From a checkpoint of a small mixture-of-experts model trained on Wikipedia: 3 picks a token.
Below are experts of layer 7 (counted from 0) of a mixture-of-experts language model. Rows are named router (the router's row for the expert), up (a neuron's input weights, with its number) and show model dimensions 0-127. Each number is 128 + 24 x the weight over its row's rms, rounded and kept within 0 to 255. Numbers have three digits each.
Before each expert's rows: "gets" lists some tokens that make up at least twice as much of what it gets as of all text. This comes from a sample of Wikipedia text that the model never trained on. Tokens count by the router's weight.

# expert 46
gets: " |", ",", " (", " and", "\n", "'s"
router:118111126140107125157136136126114150126117112159149128142121178136122147125128105179171084196125120163102080138146136119113143176125122166122117140136105123151122167151172111136137128153107126135119152103159147143121127096102138110151124127077140134155156136142133178109134092104115145136138103154100140128117098118084092127167060115114151132088120133105127118088103158139123162178137
up0:168147148116096150138133136119134128113135093132142135144110124128110098140099150174160103135138129122146128151109153144125167105098089154096146076093118140161124106143142194096148137141141129120089128086143114148120128147098162103143120123117110120132124131154129126196128121174116115108175142160132127153113124109109133155168097136129131169079074109131150141106129158170135176145093
up1:156116115100100129116129125109160161140131128133130137139115103086161107175131062173169104135102154156112075118147145115138140132116125139138166133155156132115088144145161152147146126124124150136132087115109179137144132110104101105185149110079111107190146094189096144137111114136156109118146113147105114146141137090124132122099122139120121117105121120094142110134177116122116150121151
up2:124130081136145093084138110159113114130091144158099124090123135116106070150147092139160103136112154111131131126149115144158083109175138102125095161154126103108105140135109135137104126129146121094156103173162170147144143122133103136097112163153128147162166152143123135123117119150154126146133114089135173152131101123172101098142160155089129169165099152109117142141131126085097140148115
up3:158137120121102138143140131137117100115144087118127132113119127107146115131132065124134105169131121137128154169156139119114121147138116147108157170121113156118128142098105114109109138121134161120152168081110087109129127135100117118167118184113128098123163111180141174136118130121127111155099161112131114068131140118070101139190128108141166153148114108081117148106070111151121160127143
up4:136149129110156076154144136077141160147133097111159128149139142118111133143128173138135052163135110133141150136137127107165131130133082137137117121144130137121134136129133121087100149163171096164139122106124148090147138164144156133107142121150202123134125116153113146158127103136085108136131149105158144178097129131158120096194103139116134128123088110161158121106113134127119096160122
up5:175130072087121103133090122102159151158101124128133137156154140131150152124112124144136105134133131107108105141160119130148098143180088102161116157145172158123127145148109072114152116105138134148172150185160115150105096103149097150161113128122157142110152112095093142148121145114131124146191117096137132124151155124130134088133122155161136138112092115140093138158124172124145131156127
up6:141113134093111119123108156106158141096178121148170138138150163136107188117131087171142117103102145121100098124137110123132124121112082132153149120117144129125122182105164083155135143083148108119107104141101135146183167127103151106103143110077147153121164117123142117138111087127141147113118094164148112156137129120086137140132105114137108184137125102073126130172114139143131126128135
up7:113155092086092127122164151137124108093120127117150123118123112115129157135128076158165123134107138134107097130158129139122177124135120138108127118148154175141081169132146109140127145157153114098142095122119163124147140110108155116123101099128124125141173096182104164126086106108149168147109145151097049122136086122128105134150144128137162131110140108079173113109132143136127103096144
up8:117151085104144172106149120132167125137137151149162129135111092120129140134124132110174139132147156144165142187165117144149154126153122140136148126113138092125158097113177109101117132107143105216123143136130131107111108119130171116118134150170148126150135134119107095153113085157119123125167113088170130147107106096101093145183104161155102149119136138129124110159131154116130130144167
up9:130141121126193111116132138137159131089109109155139148144132166113166132129119128146160135185133151175133113122166127107146136146123120112157099103122099149161072151134125147120125141141157144143143109122111156139172094115104099124117141118102107138156136148137101138146112117144124134139131180113151128157122124122072161077137130101103166175081170097124142141156116062136093125141122
up10:149110147121155183139132134178167098126101133152153166094088149144123130108105145142144131170136116132119099147163151103110140120098124107088165099138157154153143140093119132135130131132119161126155133123160128133142129135124135120085122145077130140159091123155157156132133085098113110176108138131161127173149080094071150137101149110087115115099140115087120126115090135136125127154161
up11:134134130126096103128137114109137165093141165174118073100129108103116117134140149086115141156094118131101125151089129103178166142179125149114147110146115124134141119125126137115138168105136112101124095093136158173104084090120140144114127169150136141190103150154112149184139147103108091108112117139150113117165144134127161130106108171126135114125103111131130160096123159096137103165143
up12:154151101106178120149140156095112099104121088120108119115108136150167116087103089116124110153152142108123139103126114095156113136103108165130150144120154134122125118167172120136144110146128106130135126161138120152136116104104155099137115186137160140144092146146091115152110112120113128156169125116142143136140106115087120118149124161138169096166155160083168104077089147181144089136128
up13:157127107123139081123152101110145128123117100151073132101118107152065105104151141160162131147129155151124119162146135157105152051148106139177080103123138085127120189137164124145141132137167123094165096148140149150131122132077132142135146137110141134151133118136134126182114160121121120149125129126171111112143084100081127118134162139106128167139125133128145120139139117130124134134099
up14:128108144111122136170177153145129126129129121146163137136104127138176156163134076169147120159114115168099071110165139104119143140112112124116142126151093135154118173148166135140117109144118154102104130127141136109148130119114154126136124121089091140120167135137140145121110082101137150129104139127096090180122089115086087157139085100126161109128126129079168164087112144159125148136132
up15:133129118121106155111112122117121073141117133123159107143120090126155171146114179096120168094174090111175142151080149161087125122125147177131084127121129128108140123132156126115155153092150117162119129041152125133128176150140135101147141152121098114090120115079122159112124123153115156129143129134144166099177140146132128131116139132109127135113130128145133103101123171128106127107113
up16:152129091109127098098158137139144123093155140143151140110147109137063139134069139144145132129137118134118108117167111152141101137132141112130139162093139097099113146144194108130079143162161106144103135167163149159099146128157107104136156124135130128152156124152124116113125142139119115124138141181113150127103063109100103138146143136133096148108129095119060117151160118123160136149164
up17:131177147096109126094108139111146145131172144186165124073143094111140098140125110119159146148087141119122104128146107146177059081142117168138115130100101104130113151156121125109150137110111119148127157152128140119140104136142097114134117124080123081100141113139162132111160117117129126136107125178149165125084130103105134119110099156146109158145111103084120105130121096111168135125141
up18:094132164110098123154166147137103131108144137144176136141098117156141188163147105150139128156105114146116091096155142131112152132110106169097155122136100141167152142126148074111105110142113157105119162103093135116130114122124165118143141107088101104129131133110121130130116086110127141127106127126112093174132082140090087168147084102148147108105134122094165154090130153155142143149157
up19:114180133139121159117117141122120112092112128146146147124102096162119121158134117191085101148141125125143168105132106125100117118086141136099116126117116118144099126117109143119111127132110112118088118121174104102119142126152095105136177104095135150151130140108127154072082119156054132153113138133116131135087105128141132059121139076175106104127143100137132106139124130151155096156136
up20:169119114084138152124132117118126112096105118108113132132095104123147097097137074145136109162106130146122137155140159125113077126098105101121099107111118104129125113129145111095166102110095140143110138134168128100094117085143122150158106116110125127132131108185103146133120151121116124124120146151130088076138123101085107115125168082151136089147087084144094116146125116154148061100098
up21:139136073115114111143104101105149160088136124129157094158111102086125136105138120115171144153145140100124084141179139117167144113145107130110111082104141157118168141150159125111106122173141127182131148103138112144159108128126154119082073146155157120126107071123147131135190150113085109149152129128132089131120146109126100129133120158123104147107122153107139142118100116120161097117121
up22:131129158149168125160126117137155125155139143154147150145161109113136121094109095124101105106103127131067090134139135102176127157104122096130135142082152138128114129120148084139123102144115174102117119147076144142115098134136106136167099109085156111107090131102123129133109163099128138140109113160156114104126117147154158122145083129141187120099119140105153066113134126090106128081148
up23:123102102102157099104115133134117126126150133159125178096133139171102123142151177122100121135177150117123110102174170149139152082093151158106148075116128127132118125134096155162126162132105121130145135147160141085145149135092120126144132146122137115151100100138106144169124130139159088124136118133119159096091109105133114127074136108126147152097073123138105118141141178124105184105113
up24:114095119124143092110046195120152148134110128119156145131087126121105109147086124128119119115099104131134117133148140169132114107107120114160131112112128123088112123146147165129142150104174108119122139158154173143159093103114123133159087167103178136144190093136140133149107117123088118112131104141142142126108115143122154115127095132128096119154077127124079125110156121093133100123125
up25:104109103122155128149141129140140176095130122178124110115103206144142147123121146133150118174187132106134146101134107114159108102131092090079145114137144146147130127150108151117129103149147132144125118093104112131134104088120130105095106128111089083145131126142134104163169145108121134165139127073126168098098115130127112096129171150148115131118124137124119119115092100122175162122079
up26:148138114110124133122131127131170117151150167155134101131099121108171100116135120162169135165102139094142137097124151131130119147114110143111123129146158155141147125080160097132115130162131091170120115127133143124171104107113102114068123117177122138170152131186090119150116085135111119168155101100134163164117101068141108118120118155133125145103125164108150184115105106122151128147138
up27:147120135152094121145133112135111142139166117150119121161129153168132184131142099108104145090117136153091092161125113071126137131066105129137134123159132134101123148163120091146124143156142159120151152130130122125136108111104148118129132140057180101149177103142178102142122128104122104107095090144112094172144139108099098154119112099098102129140114142088110156105150147131113120140113
up28:165083161152147144121124163116189122144159106115121133117118144157114125130089124133131095143173169117120137115076109125145093163157126118112168121172090112113144112129117108150120124113074113150149148127126133140119101133113169132148159160180106143119141127135148112101150159129142115095127087146115125125110155100135163170128140125099130091126101107206124099104103136154098128125136
up29:101159123117150139137148119099119157111141113136150158105170127131066126121129140153146129125118182151118122158160106141131131163106151141145140102119109088130120144112108091123145123120085136139124152156143151178083130149128098153093138126105162144133123125151081147145142080118125138092124104160135124111096096126119109099126132084120078116162103091132125103161128168123136111210132
up30:129102173118081160133169192109125124123107138168138133164090136154186141105160115147150128147139154105118126139137125088118172099115125159118094083184129152123106152116152119122128123133113154087121115093108137097137129122107128094143163109104108125099124142130132142123125096089120154109100166147135115126122126114069105155120131119160115112078138132096169147093132120128127145111097
up31:150110090137103126103158119134118124113109149144095090144108126142126086111166108139147121165116097117128135113127115137115158096133132103119137159129130123131099083168157109146118152176136108126139106119178153133121108112126126028071121145132154096137150098174115162152156151134110138169130132117134098087141083104128124116102156135112093111107099116121118140141090095114119133113157
up32:118101148091165140081166145093110132100104126155099146133113135079115116122156115147098144140165107100134102106144101144094149178088134141133113134121095120133131132166140137105192137132136138131168092137136096141132097107089124135128144137073162126102135124087119103118087104120106113150148148125116127116134122116115116121083125129101134088128144143099185130113096148095144171174140
up33:135168084159140132154166099111131155134139127162078166154154150126145102132128109127127125097123068145109114096126153128104165137152128138109136109086112116089109102154131156118136141139119109104130083142135105167139099119119118137162148138101138089134113112159116154134158160113121139158149152138103124111149117104088172111090195119147150151091093106144108117120168117103087138150114
up34:125128110098141136105133104121155161129163118116098158132084080121096141156128121137167149102166145126145116126124073167099125126080141125126155122115112138102138123136170100128135156121141117153113129133135119152142133109109142129121141142097159132119154112213119123122115135124110125137103120188105157132142113106139077129113139118156089145084122106129169126133209150110163139168135
up35:184134085125116152125091137115169122129131141146103133157144130096149146151115145131136096125126125116065154155133118138147134148094095165153138180112157148181099116145107127150148145158188083140142069162126135143103133122094135108137148136105137093137126132090135139130146154088147087144154091148119137144142123096115150116139122133103116110123140129119111113164110115111139073144082
up36:150099138119149093130149154141124173101122116106164129134114139088107140122135129134149126179135108133140068146155149110150154084160095101138127131107164104121122105168146134154150109117165155141158151092115122163123129100137123124109095141116127125124140092176146114146151110084132114115163160079130086157123080084074134113134146115143110168109111150106134142114092103162115120154137
up37:135164124189123089165170126145157124139131111141108163145162121159143140135114136122104104147168109122148099147155093077101103180152123146152145129069141133109157130156148081116110185116143131156127122169129113166087084141161159138137131107118134122160102147158119151135109111135151118116132129109115159161124126144136116157103101126135144117165116118099142115159131152172145128138088
up38:097120133101114131131136114149153159152116096143167197147127146146143134158108131158122110161091117120162093083174122143146089111104128118110091129130143198148119141139145131141093128150094108152125156107142166156135135143099117120138153124092119118098119138126134133145140126116181140177101084135111092155083105151134102152120131123105138176110113112083097148123109113102128155111128
up39:115110127141111098131085167137157151113117140132108123139124108115135159103103108121157121151136129076107138165113123113141094178097157161070113114125170141138147154127133130118147172109152113158137098123133142161143139102123123132098106103134149135126143147104099128133111058167121097116112114095155168128134182122123132132099108117144141195115127136140100124129110192100132144171110
up40:084125198172115136122115146174098070097145118138129137153124136128131160118144097106138086138145146125153105127159119129114101158111111131114136111093157159125117112093121124119128146139104191150100148169129139100108099123110139120132107143107132144126127118133152132094137118103142115169095113101103168149157168160116118138094135122129156106112142132105162100084093116137154100189105
up41:123125123077105158094114181116135120170133147127137131090107169106152164166125074156139113087130125103149140137129131128119127089102139146118136181186130136108124162122161108125145100123161111119109085112123174122149133120098116085145137139089124114108144088139134165117108096134153115126121124136121132120160128131098125111140102133145151061130125122083153153105138148153155085153103
up42:148129109169110152121143127123135197164178150178148157128102138113126141140099150125103096136111130133131152102128155130145157142109116131108150123139098088143138106142103129136114079178141109154134167120112153096121121124087123146109167119151162089141075116075120109151173142153111150088135075106132083095120122124164117123141120092122144105136145134117135119109127135116104154092122
up43:148163103128091130127135134137148103118110135143137129155154113145146176128106152160126119120156160107141109137158106103151103127135088110128166119116060176175150097108094104146150104111125117131116115150169127112139133159093150093135178134097147164143085131120133131101144119111148104137093114142129117146115089148117116151104105110128174143087138098098186128109107166160123159147123
up44:125132087096119103145124177116158099104112121111150104103120105089154133125133135105165151181144108133134101138091144150128139162158126131129161131122143086079177160126147119131158146111082135167096177121168156118149156123126155175115094097120115125136153113140121167103181086103121094124169118146146157107123097118112125133120113124117098124119152148141102107094109130129169131131134
up45:137140108091154080068127129149140164108104113116144170147133183122152109075111092121141099164093133150127115119159116084131109157124137138074137148124151108163080148104110147164150118163158133160133128181155153148148098124111133147109150145132143141125120146119131138104102151150181123156129109111106124163138093107135103090104125114091105109160123131128138114132113142124094101118137
up46:159139131167130155119093081132162133181117145152169134152154167112137122147131091153129135144113186122127127115139155182123091131141140113140172102167124084119128092107174132168157128084119149116096131127130130124133106138113129136156117127124111140102121096094077097121132107117135131119182096124165106114151166103152132103083124104127105115142103134125139078142136157103134101116124
up47:146136101164132069116085093113152094153131109160135132099131144125081121126095128107133123164140149147099135113140105149108135112125123121136113133090147123147128120157110142086113151151153150107072110101116177168114111118112130109148153120136149114192200146166124151090154182128121130137150095105099133166129094137116132108135150170117143109148103112156124107107121146109112131144139
up48:108118132134178101153123168129131059129122142151077139147098083109095092133074184128139117091100108072176178119146148152114154120109142106147118119114150143132125104109118148133107114101093118118131099140143142118085128110134152116159138125153134180117135101148106107103140157142117083148132117112141092104117155142131155137126131128146175131125129126116120113141122097150131083095139
up49:129157111143155107083134077161148144172145129122125130096140156145108098136157105136183117136092120137141104111147131154117131135156127075113104148141147110109101147131146103159156114129182145111110136090160149167128146115140104118091086119128174101169170091144150158151167110128150112158145143125147154179123130121144091106133130144084123097119125125097107140135129087126106152108127
up50:133135069132107160120131161135155121108068157172105131080129100122136176139152123134125112138099144131137127137147151158114124096139105144078119126113105064155101139148121083157131105126117126128132126143170163162126161136132143117149166153132082124155173130130112160101144124141142112127102116088158141102129096151102098172093150133110122112101119108120147077100111154126137111130108
up51:138159137161100112167108116108129167145130097125149141127123142115133173157153124148134127169135148182104135110129151135142146150153128108146124137165115084143119147095123113106125107112117137135115156113162151111148112150110125129165136093111144161159158130130188176164116151103128100115166114093118146142191176137135124126110071127140131152134152114143111144102099205134149118134111
up52:140102121142146113110105090097116147141097111146137103118118101141114164072102143154134127101117200115114136125134156128112112136132156146156158145133156106131085123142117144157129162126116114149149124141131165127157134139117087124150135138187127163130169156146101160159122122151147150140164088113165130119115152129112130112112101075151075146114158155147124077165112179136109151147105
up53:156138141133117147118153138119067079085108115116069166118110127125070107171103116114153089123149116115173120131153093116101110161142107141146148147108067140135105103113112139079122133110122110091117168166131141125105163134116119121129100137136146133146155161145150107116146119130108157147133124108122082120096143162132136164141151141113146178145099110115144132110140158119133139103173
up54:132125142113113169141180149144136147116151127170149126127105112159141168140121084175150133119114139161127121095123145163128163112107098148099136131162098103152123166077198108130094105133128173123121126132139127093118131144157136125122179075091120133128152120139119136092112130139103135123081116120129124145139085128090096139122115094125110110069143124114174138120132136152137154139167
up55:118125116081183115147166108132176152091092135111145141150089128113179142093144168149157113146112136110128113077116140145132174127133103132115102143152125124151137136131144133150146099094116091111116114117109154117176099143157119107142161104143117108106116156086103125128129119120091162140137112106141133142136115128118164132159135134151146143081211146108161162160137148146143136115145
up56:133105166124123188141127162156150128094090159140192172160111141115152128128135057138139134174106144156174089102137124129141127135123120121098109072125118118155139164067133085138169148110099149136141187134138139109132100133142102135118112118096124136155127104124138133097108132100110151133095144117128118135121121130102118133141134069110088134105116138137121145118121122121101148096133
up57:134110112168110098133132150111155188108181209137169164080082172148162126140120109126133094127134148122134129111137122133149136135133126147099114119148127112098138139158085113120128133153138113143130137121112146099094116142112124108125153119096091163131111117154130138177183139163158137158166086114130129094134125134139105105156150139138119095134144142122096089116132120146164173141140
up58:143098124133136168104118128115074136120112131145130127115139135089104154102137120123142129136113192161125130126135121173130123114089161151108145083129125095084138133138157099156100171170130171129110128124165147143126113145092119092114149140111121132133139114203174149139143144149139140114110115160091144094131135111093092134102137090125118094130077086108136110100124145121134113170103
up59:135157137150108131182089153145161129098131089182090117154107123090115148129149146159157111162129147134097095152104098119116147146148120144121128111121106127117138126138130108136100126121111105095148100103123116142133122124116141123150109172130129129185131158124133161133145111080109107121113130096165134102114153159100139132130160150133094127092096117127119135079074161151150163202098
up60:125127171172155152135163124156115156111122154143136151152104094129070132099139131129130126119143157145115105114093100147130141150071151109134176113142110109120100162120131095133117101141120118129092120106111131099144099106096106163139142155115127186101097096121125124059119113119124122109108123153161113119141124114127103135191121124118119105068137143082112155100154163142128127154157
up61:111146139131114139140151169121135089139133090110121100109105125115137122071135140128122105126166106135124141148089136152082149137125127134121101107118116063143142133120118110124138118104133087100122102139110115128119162038144146121144135124131175140186122148082157097141132108119118131110136118109116112194144146131135143096138117181169108114097138108097132110101104144139130145099077
up62:110168132138134184137116132144130148138176144129133148146137102138134142125165112171156108167102136152083149160109075131178124175097101130121147118127096132105132082100147074126131149192114171142095111109112106180143112116106148110122154125093158105131099143087102142106152108112107123106124140146142118132114115115135133113125181134128109143085116123135131113124153146106131134172145
up63:137125097092155144111117142118136145080080159139100118112138120132094114118111084130176142156126118131099137073177134150132157138128103142074063145097151135138092107156133119135147132166181131125111104127134181165115118109109147072138140116117135115149166120128140136132146122111135153170103150152147141150132096141129164113157162176138143111101112126135153160143122124105128129102137